{
  "hidden_act": "swiglu",
  "router_score": "softmax",
  "balance_loss": 0.0174,
  "router_z_loss": 0.001,
  "n_groups": 4,
  "num_attention_heads": 4,
  "head_dim": 32
}
Below are experts of layer 3 (counted from 0) of a mixture-of-experts language model. Rows are named router (the router's row for the expert), gate (a neuron's input weights, with its number), up (a neuron's input weights, with its number), down (a neuron's output weights, with its number) and show model dimensions 0-127. Each number is 500 + 25 x the weight over its row's rms, rounded and kept within 0 to 999. Numbers have three digits each.
Before each expert's rows: a language model's description of what the expert responds to. This comes from a sample of Wikipedia text that the model never trained on.

# expert 39
What it handles: Inner syllables of words. Inner syllables in the middle of longer words, such as the in sympathetic, ut in Lieutenant, ur in Fitzmaurice, un in haunted.
router:518466555496467525478515468504465470539502497471511508523490518467538522541469524505516543505564521479529505518484552519507482507504469520545457521529545484500500532477522526485493528530552493516517490464479497445484480550484476526527457486515449501477521517510516503505483511454479504498507514529500485528510469509481475491471543497479514495529488490507492502512501516520487529513473
gate0:483513530508515512472509490489489453527496474514526469527535451481524498464524474489463525541535533492548476511491493486474509499496577561509463505508508486499479513492520450477483520515515496472501499480505475521488557511482522507517506488493443479489536475485494560492477518473467442529489523532531504499516488498488525500489541500522530495510494462476505530514508486479457498492486
up0:456504539494515524490449469541526483484500492489544496504512469504498508469495448466489495522470553526539478491497480474510461480511461541483447499492499460478520525522506513514525489492509512508516523519472458484480510485458505538495507475486452505492540513522456497546439507503487515524524531504520526493491528530449515496522515529479492516481513471511515533510547534509503504476502
down0:505483450487488537482508503499531483466505517483474489507486474505486508486459491504450505496507481435497509483478450503496462485487510525472454527479514462470541505483497477454533481483503505516476507515492511495464521501450510504516509516459465476497502496546518513517418524516531495482474515571492508511474490534464528504519497519501516521519479463487495501534451500503498461498460
gate1:516504533495499487486467510519490491532495472508536484508452501507512527489464495509477480535509486468515487530489541486489504522415472541502506554515526530483506469524514472492490512497489511497470491483437502514479513482525497493483498495533401522499514487506475484479500489476452499437524487486432524544528524506487499495459506507483504509522516494496461530500487483496495511485494
up1:478515505504476527474558504482463446512503552456493502499558481497503497494518497523505495491500519500446498502480501478521484460511490509508497473463465472506489508475494558488485491515499512517503474474555442525519501540494514471516486493461578483475498516489540487488514540480519507544474499498528511516479504461493464534516498494545443506490512457525513518499478495505510500499480
down1:459511443478476512462491474507493432468508480500506499553518497500514519492534482505541574490514503509504494452488471476464493500469502484514500509521488490494500480472511466483533529479511504531514491531532501478504483508508533475466538508549483492497519501484506518488504482492464496556521473490553514552476491489500488497509531489499528493511485435453476527469480492543522475493499
gate2:509451502492475489513528492494500525500532516545522525533535513523523540490462541488512490535546521458537492490519532498504550499517516514522494544503433503516456500480507497496503481527521507500540508499501486499499481502573469483487458531479472475485515483480527473489506525497535488539471511496437500491503517502470509498452523482477453487495487488515486476469508506503560521514489
up2:525537518516477509432463471507489489514488467485510498555471526455466520465492482470481498466467535510463518511456530452509475523465493505503497528480506530520450470511488506498543492470487521499524511501507479495505532510436527512508518454496523528521522473555458485498521519521484490499507500483521521497501495478524478487472508549514533482499527463499507494496501489544455521514479
down2:504546513529513519486553492506531495529467464468516484466473459512471536533493486494497498493512491520500470477489499488504489478502456454506466477572494532494509537499508501488502451531470508492503540488512504534527490477465478487508544518491535501468493463514497462459503497517513528512467499520497545535543523521558457502523525528540526513469524500499486527516507484525470513503485
gate3:506494506495465519545512494522529492550507533477504465454504526473504494539462497494450504510510486492514537513511546534519526467521483472485510473492557518517537507462472548486477536498517511528547503469542532466516473498490497492546517480494474475528474497484493511533482480447483498526513487498503484505458477490505534479449531538483479495486455464486524495486516519520494519483493
up3:488490519476505514513519496486494497513521497545511490484457454492494541531511491515462487538507460497505517501508551511492528467517448473434488483492500534496464518518512497458523523491474518524482485476474448466470519514481509530504512466508501507477486504553463545520471506458509502502515512509497484519500505429459502518450499512493462499533473498532482497443523505494530511474478
down3:522545536524516488490497501539500491504520505519491510511515476538473471497479507502561543515499522515496486537483495459494482474523499528509490497500479533517492446498491482480498472466496500478509468521492518484515522492490538501472481479527489456473440546510520455497524437539503539514477477459495503505537519457481525549522505517520476491472515519469526504505514531496469434514489
gate4:501513511483533466472538490491491475500478498456518522503436516495509526514453494503468487539500559498498459515449501474471495520480475498530491526480480510499512506496486449498492527499491490489509490457552462516525485523515515488495512506490474494463527490511467540492535557469475438480480489524453521514481516517529517503510521460547516499521505495448507475466491463503502525513513
up4:513472483505506487432513487519512465524517475513488511527515497509511509461488491510500489512457487482513514516494507531479483516471535501519492515512486521535461506550456498481477507524498464492468528485492489493524528504485509496491486495485477484492514499532493457478540537497510484484516551544461558517492506449500459483442484506529570487503513451480491485569517477502466488497527
down4:493490521529531488521531524502475500518516496449487489518470512516506496494526556477532506556458489515534519502538482548505490510501498536517506505515474499498473442462536542498493511528499537491482491520499498518503489480509544482514502484496514472499493519492524500508451463532526542503504484498505497514516532522484531501461519440470510521439488470495507497504504572506445531468520
gate5:528460495493491484552527479478476466506511491477462514506516484488484543492506505494509492486525476489526494511464459499508478527482511522506430538512540513487510525528503520485472514523508534510508512457482482446433446545495509532500484490511488474469499523460488537491463470503532499503479530516522502542520470508522476514462493450505506507459454535509490521483482478510501492461484
up5:518506523529492489536479504484503483447511471506512517501492472514468496486502510459493489474562493505528489514462494486474531522503535484492486509516522535457494501503512522477494485475536528495496526501478499421434497555504506490487500478508447472491505497482486528516481471484560537515460475512512518533497464502548463528473499499493468519455485540505504539476522475510493479477503
down5:475550510492484542481475531542476468500496548522503509482476506544504518482437522501507497478570463511486491522499483507486472527506512489532461500560493531454475486506509531453562534477488507501482510487499557478512482488514539480504480479496483518500470486506491525528498481536522515474520528480514521491518503509530493504507522518474516482498471500535441499489538540498491494507517
gate6:514508514532489559531533493498502495517494469474541514454463485511479539504486508466499497515569535489534477513528525484458509487528503491516451527536486480478542524492539513504487508527560514518477513471482486486511453519517494507515508502485475498476516505499488489524485524503514529537488483484430462492497492462460487476490539523543460490536512498488477512476531491470478527498502
up6:517510488485518493517551499485485516455531543520513512483555496480523490463471487492510488495485549531523492512478487523545476511500537527511539518515521457520486510489454518479525473466468460535491518506530451475463500463518487519480531512538502526502494514491532472484451430525522513504516483538537469508484496477507526503535480463506481474501480518528516522521520471506501463501507
down6:522494480492478518519514504464466477490503483485510466493465515504504497456553523482481482429489525469529519455503466466503544484489487505500471531504483493523486475473581516513507515489507501509504485513491508490506535463476509466484488498554544473499486521494511522495469451508489504488514554516536491491466513507498531486529513491526498511470451560495481518470464484492493487523455
gate7:496489542546489525512466467487474490514470513527566479508473493485506524562494479507512501522554448481527514495517451460473504460528483544478525538530493516491504503499513489486528493521542518496482501517489487469483452515558482497515515508516428494475504489460540483483542474515493516514507489493458499549502514497508503481530518495490510476487482518484528512494512483493492455517515
up7:506542516506524506501566530538541502512500528484489487477526499524522477487513540549502479499488512521525523519525514517492491515460559449532532493461482498505482487529483489500478517506450502560524475480508484498491522486460481512471503492500509547454496488529469540511499509513509489496525535555464523508491474474505547512506490478542465488504486536513482483561487515487485508481504
down7:504479434495498476479480458493503445516495495506521506489495497464535532498474516516459526579541474525456486511506436525508511505481530514494531522505497527451501521485511502546536520489475543476522520460508501479532502482505483527493515478501496468470513509486523514510503461476553483482493504516503529545492500523519459469472485501511521473541520477469503475492523491523517521481509
gate8:513502479513483468508555487465458504518459547482532489546533544500529509548497524477505544488559458512542491503519512529542519518541515499526493494532527543531506500517511514513462498503477486494504485501466457486465498521514516464501488509505489533499545494506490514533520486491449503483498492476480473477488487475474488472487510535517504499533511506465524460530497532537499519521450
up8:492519506505506488426518488481485524537518495488506500485484478510471511519545476515519463478501477471525481496503530507499509486521479467512568453482500473473480512469490500447501535507516511508538561490459534509491510495502495476481509499491504470475475525470493495505482485523521487503471482558466452474537481458497479497454518499508504494451516483495497495445473482459531472460489
down8:509445531499487507520504541504509475495512481505446527500502487550526518489462490479511538545509476505454500484490481491490471510515501511487478479503488526501493500483487513522469468430506519493462528508512521483518486487494473480462480501512458472461484573545493500479508495509482489523447449502489540520563494511481473532468531500503504517504476526456486506515472519486462486523484
gate9:515458516457500551505475482531465504535468552536482552470456497500520487534494518499511481486487459513488479494510526475480513453515455518506515540499532499487484530517510492478500475515514510529495535486490466474477526510514490499487472494512460503502501502527511554497525473488488507526481546485518483516508493548491453493506547512479545553515505539528514518523499529459547494479498
up9:477497517489474508492518488530489485536504480488439503530515523521486557531490506497488503489499472486518540510499504459435497465485461495533496503514532487467483510536478504503514513514478537515512513484505524467477512489471501499472479504508455452548496498452505490542483499517478505480473538548482489555541484528541528466555517494545511526476508490520498547515519525484511517484498
down9:545501525501532438521511488531499510521500516494582477476474520538516505511510492506523466522489462462474515503486516493471501532488455508503498499465548505445496513544478532502519479512509512489550523478527499515513442518538505496509492486505489512496511504500503516503494488492515525471525526470508536467493550476486528484515462510456496496549505486490460490520531506452495498482555
gate10:484468534488485519470474484524500478538487489513547486550474497469499492521490487538531536531449533499491492486486494508510465508508442464505457474511574511534487527560531499504508541481455533506504459507466498474516492493500492482509471436487478524477494508516499492490509502470496515484543471512484451522490480496496498495536521458498525501493487502496478487475524503526499490494446
up10:465517546563511528490479467517518481543488480508490540476475519491488505490493478505508523556520505485523508451489468560503485495502455478506457482486520509479485526527517523510536529520492533492449512490484503498579473483481512493497514430451513490461499495502477460504493510460524488506477504497490523507467480498491493497489504533556491494512506457492489504472528511535503504499522
down10:483502533530472519525483521489462495530531444502517464494504486511525538497491491475504510471487503518474504496522525461460509515490472524511447528471492471475495470489489481519502447556475443506476498513493519461465476465495524448493510533470518479507503493501539450485518522499490527518520518493524520495452455543457504485527458521491491531475503525474498535498499480536506491504477

# expert 37
What it handles: Inner word syllables. Middle syllable pieces inside words, such as se-ek-ing, Posi-tion, de-bu-ted, Sat-ur-day, plus heading "==" marks and bullet symbols.
router:518450543493469524480498476501465470533508509490510487551492540475546513544454524511509542440555503478525503518484527503510489531494474523522488487541519473528471536471519534483491519530527507529502477460469502456497479529492485528526452509507463515488520524492527503489483528486479510496521499535506468532517468508474484512475517503454499490534493463512497506507482512524488517517455
gate0:464484495505508515492508506500494518503529491469486504487491495469535510505502493470505563458530506493472502483505487520534461518504493540489482506573540516516506481469515525515504473525574535510506483496485519494486469512489521479548469526525440534518514468508505505532531493461478514532521495502482453484525480496542489502534492542503511490536499440459503516491510462548507501490478
up0:476477512509521498505479472461475471485487532523494547490487489536513491538489539487459467496516493521495455492523534484461502472522547510494516513488494462512494536474451528512475473543550529475451528479464465486462475514502496485536504494531493491489523475529507518497478496518496497521477526521495503525516488452481497547503528545474534532537519469502500468489515469485550486492471
down0:474555529506496478519486511517483500487484478481464495507498474466491499524538509486483502504504530558531513493476512484516534517475505440549539502512548495491495528491501481482473533525507485500468530480482530472478507490479505532469473476453513532501514407500485490499504481512523437519462529488493472532519506541530479495486471471509524510474527514532521518497500530512514516467491
gate1:469460493495494528448483497472462473543506523508521518548509500479506514523480467488515543491494467503516510502498526461457505512479445518545467516486485528521524499493525514503537509477506521534511481477473490456507439493529520493451486479472494493489481504466557483475499487474507496536504483526492450526514490482495493477509534516425540501520518464501471488481521528509519514499490
up1:491501487512493524521452520465494523540508559527513512526539505510470480478520504505466486443524508523507521519516466485511504501477512531482537515538497488554492510508523469480512478494534515466452477471505446551476570511486519518493453466520522489475473489465510507500508519513485510496482496507518465501512500486469493522552506519472507500480468446509484509470534476464477514524497
down1:529468471465484496527502513503552512474517491513471503517514522507498508500513486479515513499535507494520490529546506483507480526507492497562529470489465486551436522509486552473483503486502496525551515483515480488525472475539473502476502486504492484480528442471471537480473505486510475524515486485535529557458511487482434531485491518473492443515497459494498497477486516501505489490464
gate2:474506501457493506512464499506500500550496471480483516475538514522488486522521484496483579508506491494519510495539504526520487443471517532479491513478521500529518525478509498501493496502529498522493471451527521493479494494511516500495464489498487512483463463484509525493482530486463529490517532470543429473456467517485440471497563522506554500559484506513504500502499504529481496478476
up2:502506469460522445515476510530516487495512506507465479465477485500525512512517494528470542546508437486453527477536473498528515510496502466489464553474457507481476500492527457488502489516533501499533517491469562526493489525497483485488522484471516490470489498477521538488494500499508498504462479506506514513547480506506455457517489556475478499491473521510464559489489489484492473461490
down2:487516478516509505504477477502537473476516494473490488488490467488534513461497431526496513515497491476508517502543484458461522522509516486522476496473571515488501490487467485502449438460530468488467515524500444488537496507508468513481505525519451484471431524487527485498494526510516478508529491477498454540507521491446502526478494520522497503515543494517525505493501500465524504501486
gate3:479485523505492518489497520524494501525506541481495469498511513521539508587516522512515463529568526477522517500525546545487461474497476521516501495536499491503503484428530519528481488522547458472493482500547499495460489511496501525530489502496502503492462477501481530486494503463484478515488477487473463493520476484486469474477531470523504530517504507501484479494488488545544522507445
up3:516513495494517442507489514465477515456491503483487507458472457517492471457498491483491498488467483507524449524476456498495532505511511533463532530525514434493480517507465474463480500516465481512449526518473487482513546516504482518507511514516504496491536527515526485482479515510540526499467542483478511503496518494510520524546508469466450459512476497535498543498512508493520486463553
down3:495494469542515503474519495459514496480496509482513529488532458490470497571528522483477482451465509486560528497516511519473544474475524498488468464516447519524531515490548510508467490478484495509542488539489493476474525533480522517503473522479495546513521492497502521477484499478514478501518513527495472464530470538497561484516502516476470526483475454489475447502515489499490497503502
gate4:499470538474501524496524502493511501525505470480522488522496501483519463501460527513517542471501539494481516511482546481480503511505498526520588516513492448523505503473552478461498519500489481521489504491473508482494507528527480502513479526509446559476544515534463458491495522506491574529543543505498502530500499522498449504499503491515504506519486459516506511505510485514482532534468
up4:542501471493459494484501477510464486493480549508493485477505506471481523534521508515483487527512460455511482527469467496529482515487520495506428489516511528505506520495467529491471526555509474521537502495507470533494491518460485534513500497526501487491491518508522573462499532444507489454517529481495484515541468482509514516492507458486525467497473542516491515538451540491488484499517
down4:504537478556512532503472516505508488495549522504452528444490544491492480475475516521491474512507500513484523454508531482499495487515520476519513462473456508513535423498500473495503484505518543483459544506516476479498571462506477482492463460497494482526475453493520478507499469504511471511494518485493461473495481532522526470493509512520506527499527485530506473493528494467515485513463
gate5:547517492553492450499550502470480515468474493459453480511436510459523502497507526541536521470525518468538523480502473502535501519503510539531520485496528496512504504489522488491496511487489505530538472531443503471517519529499464498538454483518506524509469489510485494516502508482502552498490500491504487501513509473493482502477515547494504483487470468523468472488479499568509530494546
up5:503479428494492518520536520543478480542497516531525473468571490555454508524561528486459537505470481507444476487492519489498485506510480487440467536489499495510516531492521530491478507505515476535486509462519499480480486486480511506503512505510502505468515523503476532468539466549481464501501495492485542515503502498485503500524510491475491492508480500503511529504501543480497496507437
down5:529575508499512480488467467493492477500515497463514518543522471523495529511468533505534463437480538532473513504492447589487500469473470486525489507509483454538511504495499515456507498509529514527503494505505529525501517487468519501518486492486484496492508438481502508497495504546484499495534517502493503531504485521492490480512520437499491482509457481542500493543470501496492486529488
gate6:479495482517490516501525508515489469483517484493525505494493521439535539494479517503511562499488509504476534533481542524496478492499470497504489500513517506513488511489542548520497477499484479537490471507461495472541438487493478510484478493487495478502493541475547486517478428488480495444497484482480488488487448445510476475475552545494500513515515481493526514530537525537457499488494
up6:486472468510528452472569520480494449454478519512496521472507464476524545525535561498487504499530508493476473510486523496509484511540490460461478528532505524499508507464503480506503513534487489534502538495516476487524497500477501536470522476495521491507533534530508523471523472518453507498477483489450510464476448483513462524474461515497498516509502511494549503509513519502484495500552
down6:488489510489494521505533509457468540449486466473501501474495467508497538526502525490489493469495447491532491498530517509512484540538513479487468466524513483527502494548494457485534480494496532484499524491471541463488509491540538478485515489527495500531495454507561495569505491495489514497487505491543533500505512530495506479510482563520491471481473530465453500542478517509524484480521
gate7:509437497473485498502479500460520471529458494521515499493501502467514501505482477475488516477494491493494422529487503501538546550522468520510501529483522538529447519499486527480509492532523483524520513500485489474513439486494491509481492516481470503496519529528568476497488505497516517489526513502458456498513476507467457532506558544502507497516505512518521518525506487466485504439491
up7:541413471444496450533505512490478473509482485542536488504528473504513510523520500501512461473473506528540461519531498531536502490497480512496490510514489514528471541468538489466468505505537529513502505502486485471476503491486490504479506538501454517505497510551529508522540532509521510490512505473453490499490510547492499525550513494489498532493500449506496467488483518510545482473479
down7:481508498488528516510490476479490544460463473533522482507541522559528473490489478547500548519517485516505514475501497465556507541507481515490520503528447514502503473517467511483530476510422490485554511483483511510507520541522502453474529502512492538491487524518536518501491470491486512507522465482535497488508542478534486496499508500507517492469479500496462505483459490504503536554527
gate8:511483534509479516497496514553472514462505521462521519470506537486504501517499526515516517491533476481484555515451454500446487540476553490478500485505481493523543525478495539519486493507531484449516486492488493505484485528460491507476418529530515526519503499522541525499471500535509511500501448525492471495505504471524506499536487465508462486522479474515513496505495488542489523526456
up8:485480519508487537528494478525460488522528522452538540481466473473508545496545513475527539487504510519472489498509501533468512456498512509505479492500517473578497504449499566549471511528500472470505519480475498467490459519469503495523508543513492516479475538506530515520468506502528520497486492530500501491493465504534476465521489541453460534515515506484516492482506505494507485511478
down8:508456510485524483493479512486519486501466484483514462513491500499465488465513423483508539507552522509513491499469484518501494463524459468516458497533544517491533572478519491489496508513513503535436518513478459509504521508502515463519503523463447468498498481511488485468439523504512518497520468509512504453466510460488496478527482520515489500518507521479522514506498559477488501511490
gate9:554495499481479504490528482543487478495555458466522486465523508526502556460473494475474516515498473509482477493496535469497527484544523509492500501490522449523535529533519490491503517544484530534513525494516479516489481490504474498517520483450465456449528516495562508500508492503507512484512454491482466517474469491501515533498505503440506499470547507511482499516495520495504549531508
up9:460511466497503434521511504499512489520488495515469530498489520515492481512474526520466488486507484510470532514469491543485488504482400508507466551536491496520495472478518473479486485493505502519498473526527502511512487483486524482508538527504458540469506493494494525519510495478518492512509524517583521513530501517512505504530516483533534509479454451522480546531539461504506480487509
down9:505521518509493473536537512466507490469479550543433501478524513515496506493530483485494518527507473512471501517472524503516488502537509482506478485533433455493491463496514541490515526515490515514505479457482522471488516448509449517555489519523492490518490499545527461511537526513493502491495531522500504484519512530519488475486500507536484483498560496465530432514503528466478500506494
gate10:488515481508513491500498462521491532522535529530506526533531471539530503505511511471515463442534468516503503511495497512543511496476540532513476447535507465498461508510514524500506503496443532538523489515437523479483535476501485521464469481493495495496527518518439546473503503484510535499492548517518472536558511516475481469495521514492523499509500503512461496472475507462498523488492
up10:551501480475493489517522526516501536503450489493493514503516458512486460498493483464494500483506523463438510522518496493484494473486507513528533507508466506510505484490494506509444511531526489476522545497513495493502518553543517524530527526526534492524479505508518468520500461497511474507477463486450480467474522518529534490485500491558470560546540537450503508536507506522508527495476
down10:502524521524537481506535533485449519527548508421533482531508502562506531506464491504480487521506473454486502469499477505502543509518483491476511506513519484502523498473458481526515509482506458493527509516498469501512451572531502518514509464490526495493518508490523547484492479507499543519518443496495487458496524509456543508484507477511491519473501471486471505491510517507482480493543

# expert 24
What it handles: Foreign-name word endings. Endings of personal and place names, often with accented letters, like Jacké-e, Pé-ter, Pop-e, Ke-io, Gerothodor-ou, in lists and tables.
router:534462492468457468493474471516481469505481532477527483514480526490531510528490544496515523502504511473532522512488524493527447535478486521521489497537521469517484537441530517475453504549509472552524499477474490484458493521473481513537490531523462515490510533486507516452500516476525534483521519509473470514540469511468502534518504493484512477530476480517468508488484517509490532522461
gate0:501480468508481462482477485488512499511533493484504482481514538494475519509484528489494532508482552483477528478501542518527496515506489527481458478499538468543454512477473527473495494499490448560535499537483536482511472507420477523532509512513506516470508503505497503452487499515540520508512481463509502479566512516473510507526470452474520490465449505479515519482522510475516492510480
up0:530518483491473483521543503474521504496477458529552469488513489462487498501469467476484519522450461494463517506487510477465515504499480505500510492487515463512495511530483567469522500486472452494488498503500443541509443515559484472501475456519483471491510485471510501484484503489520481490545530495496521487500499505524543507528513519503535506473521568506520548502517507480528480534506
down0:485483505525460515498483491476525450507463531501478504489505503487498487473496491518512517415475507463517572476538482486486514483481488516474453483483489485507530462456503495471529488465532494478534490475505488461520537488453497529531472486514509505531509480466540491519494492517541486503475530492467475492538496504466522501490493480508500528492514496559510472499524498477435495530496
gate1:513495471516465452527548515527501501503564462515551472469484479468539505507521476490512493472512461464510511490490531502507483517494482531467439492517494465511528488484524504504536505533501494522512559516529483508545501496503506491510499490490490477507499470538529470492486503502513478528516504517478513518482525551510540539527533417518489474450496472495483496537510482494499517481492
up1:501488511501493530540513539558478478493476517509494448542500478499450471487464475516461496521452520508495487527505485449457563486519525501492546516521510503483488482503513512493524504517456510529524478503468500506531523483461483507514534478497498485561490470494525475441509481495518534497517502501500504510522527475498474508511520514476565506506498486472504489479489530558478515523471
down1:544521522516491514501493517501517512507481486522534482449528445487480540464506512507514487475499493502519485533475507513530501477478508500501502546514452592507495546501452484513506498464508512480502482504488543466497529528485478482534500503513452488533509546499506450487451499512499496468518485494482510511478526498509468504517453502540510545502521526516496533532526489498484506447468
gate2:529512470454498536528462501479471494503452552495522512530507528526497486498533545522486508515462522476515523501528484452515475487491490480501520503524556516525462514475511494503475496528499468523521517481529494495459527518459489467499484496487494479532484507484509461486462542516518517512530459472463492507541467502476483532517466567514487500511464469482511550544532502492505503496501
up2:530540476501479534531522512469491468498538526477514533509479516535488484521527553536469527480483522511483503526489472458511474479524489455482537533524510499527464490488551518469510506513509510533539512480532485467488522505482525463509474503499502476473508502492504463564461547477479461496469474498497480505529497517473484546536499537507478525546514484471491483533503501537492489512511
down2:522447509486466483491481506501525518503495493490512477469477528505469473518514532525501467468519487449500487491506472484498495495533512496479539474443498458521484481527511515511526480463479473478491522501470514489511496509469500509533544509445485496511537485508542515485485515453500513509529462513515498446473499493446473495474486492510446477515485439533468496515561555500494487513507
gate3:474475469474474487503483500489496480527511480437469442521496551493509492508471475501491515506493544506496512484504532523561519489476466482485494444492493496477535520506490579511521505500536534491528521505467523509512463480479487508516488476487508460424495519522526500486538495479504513483532520458514430510509491495503481504445522532500494496476488502513513508482491510467493523492493
up3:470517490572496525540511473493538499513468522508514466523525530482511501476498507452459491465480525519470504510492546472480504495530501510493462532487539513509513501484477526498519491526477453493465508532548455444520462482576491515510496529524520482496502510509523491477500485484499513505453509502545497482527491490544518468514516486473493498502503497485514531463492459514480451508483
down3:488497459526457481501515450507518435450506546515467484511501522471500467507536557522462459445531495479551492492502510494477523499519480511503504528487497494488492480480476513524547514489470543503509521488492471465531520485493475501502509506451501537566536492481500530500494502509459503479506505499526467491567516535502490464508498494526510500487489487529529482513482494467518492486484
gate4:480461533497458491486481494543485481509497478483474520507467527459501486537474498501504535494517425465487513480475527520539501482519458505479457489497496461479473513486504535494462512502530477517529486488507541482489483495434474497527520505469482493491515507481515525507495522523555558513529494472531506532536490527479504463520557482479484495496462468482522525502535519475488503510503
up4:503496505518487515551479518522513502509525478492492498496447518498480485537474474489477507519505472501483512475493503509515528457523490490466465444479479490472530493497474539513468469483506472529540498510507543520505482502482482469558542498490517500538499500498487513477520485515545570520515467486535519514470501513517525439514497484537474482437469522486531521469528498480539529513521
down4:530501533515482509568457459506486502520525499517511485504457516514518496500484467525488492502501515460480477486552504515501489491540496510517452516507505448512493555506481532513552467551506468505483554528467478526489492481513465497516461533493526489508484501508503521493522483485487463484495504495503570520493493521483502497508488482515488471467476483480458537529478460541529544507514
gate5:486484508488494479527526480504497537484505470488483467464486472476487528526443475498509477486533493491512501505502492492465490500516564524487540511498515503549501514455543476485495502520537483539490473498542486459456474483516491469500533544542493513498475520508509482448487470524522534527513510498561482474508459541485516522495509498489525512495486509506536516451544551498498531502469
up5:497527479506499536516503485532500480459532534505491513506511476487514555492532494538481504494498498490476532492471525532513525521468439494524505472441481526506498493549482478502514472491425540492473528479472472502558500516528497495476484489446537468510443525497508522531501499504529500467489496484476502496477460512484483488489508526482514507515528477504494529545504436530510491503491
down5:513477499483442490513500504470502520468487503491548479532557520511454496539527512532505544535494491474526537480482522471513494469516499497462470482466562526504446514479549488517491496479482521504467499458493481520495490517519508508508534501548482511519491518515532472485500510505479485542503503549502522493503484486456512534494512502527509497535519478500493477470517527431454519480487
gate6:527484490516473449521495508539527534508487482528482527505530525501514515518496475498526504523504496477495574527520490508564482527490495504490545532496454541540518505485478455461452504514439512500495496489530441498514488515529503470509519489502505512487485498484459505520531485547511504467489500498479480508504483525461527517482490563498479505544479497528511486460524514487500507517456
up6:475483526521515529504555488475525460500467520501498520484487474491471476534540494516454502510508512497479503494463512531497505479457559465505483484476511561451481490535481565493502518517473488442532515518483538509537507524505506507536508495487551486516509455526539482536515490488487515476492507538529518507508471473507439494522468493506466495498486491482513505498535527511489516484481
down6:482499473501536509508503493446498483505487513468555487517482499500556502511514504553498494518506511504464535523465527503480519469531518496478501503564502546498517533520483498489481485459496484543517537460508569488500524496498461537471521515477526532514512488533492493507521519502498461511542487479542475504515475489484442499457493515542513538465530470483463517496503501478478485494508
gate7:495501472479472474513450511503486490504519518457492482528444517514473469478475528508470481515519468468495507477508486493518487478449508501488519490506508548503460513454521516521480468510516494568517510510486542505442520517550510499509513466502506436449466546539542476472507500495517494510511524480491506517490460464482458520527468481480500492495508517529494518495505497496470540489527
up7:575507468500537495488527484497486487518482500506512503463509507531520513517533492508488489471463501500529456524508481519445550486504492471449508518482470498493539497511516508499451530497480523551513510487482505446513505538518496554494494487538494483445519474481483533510504489493502563509463497541496508514482486531512480530505480467529468531465495473505468496482486483457523490478474
down7:534548511540534482506541491498460516500511466467560492505511492545480499488459537510504500550499474505506523507473505525529513505510486476487515516463525548476486551508527540490479520512490534520494478513522501498487511507518486448502500460484473467483481537495476543520545501544494474484539505514517498530461486515500518488492522463447535512512490467453539522504524476511516491517489
gate8:512496500530480474488512506470508457470500492444495473477470517479492502533477492489530516504497508506499484503506491536537462503457485462491497502493467516500535499523508535523504471561466494505459542490465477481512519501537482510542519461451465477474515510474565477565504482513477497533478495492453518503480526490482465517491520494497498487471523500486486561470501533476484512472467
up8:442472521512497504488522500529512494463486509437478478449520505513517470503479471484469541504486529476542514545506518443488503519447503475503472476474469497502494482524494538501468497579486479529478550522505492502490490485518482508488487524472475474534503494455552475474511494481472504498489447489476522516535496470493486505523489468518467509472488516512500540484496501527503499473512
down8:512522519496513512483527512490468484515511494506510495455493522526519483541589495503551477522512488483500521521530496540516521499496448510495494491489499514495543511550516510481531492506479522527517507490477462554491462550505501510478460483517465520500502507538495500517503487464531515470517460530478489516541545471505527465502519463545494539496457510539489496536484514532493462482501
gate9:536498516476471488481550465501464447474513536514547540509499472481548497491508488478494514483505472466540445509485525500535489523505513495482475558476506496484472514466517506480474508509491451511490520480464452482458488505493489481552509502499506481500458489457527488485460505497473510518512513529507502501489460566512502491497491491487563469525495499467528490526498508510533527511484
up9:477497532507529522471502521521517491550520474472486490466504555485493537513463521532492499518527471499454549468468541556470530501502527489533434535528501511515497500552502490503516498497519495490530473520526543496528487512517496515474492470517493518478540492496537520501494487506495486441520505507472517493491504433482480453500519491496510520518519518481478469473475483480512546513515
down9:491515507543481525477471468499485522552491494531458487473502510472467523486451547491522454528511471519484485515466485440517481512537498516494482491497497466484544489490518503508484548469485506509479477502503500515521520459465532500553525570493522459542520485479473463501509484535483477457506528466493496502484477540478449496492494497502502495499521503506478511506535522469471529491497
gate10:576492489437513520502505499508511495506528507529488515513504566495514527522503499516470514526486521498500466508473503524506471530481494511506517505483480546458539494474490516481447492476466447556531491485479496530520482519481489535534505502480511491503516512462561520514513486518465481471509535502493506488513493462482501509499535488566522494500462482490441503543504513484529490495489
up10:548497485518492487529503519496534504483477521499493486457537476505436491483518534487463523509493493521467467530551521496476518532540463518508480532513511522506551523484508489514413497520485472525485479481501498478502493491526486473510531512480517511523485487490537482456500523494498537486519502527462504485561508539482526534546481504536489510491480481495478528496508539447508479491497
down10:486558489544547514519475514521502584506541449544491499484498514497541507526507512542521487523542529512501480530470510487508499494515501510500534503462477491521484540514490515479513489499539486531506493509504461484488526550532483482495473463460464509486492485533517502499513514532461469492487517540479515528475495497511519502481527500461488455484473484512503497499489471500437530534510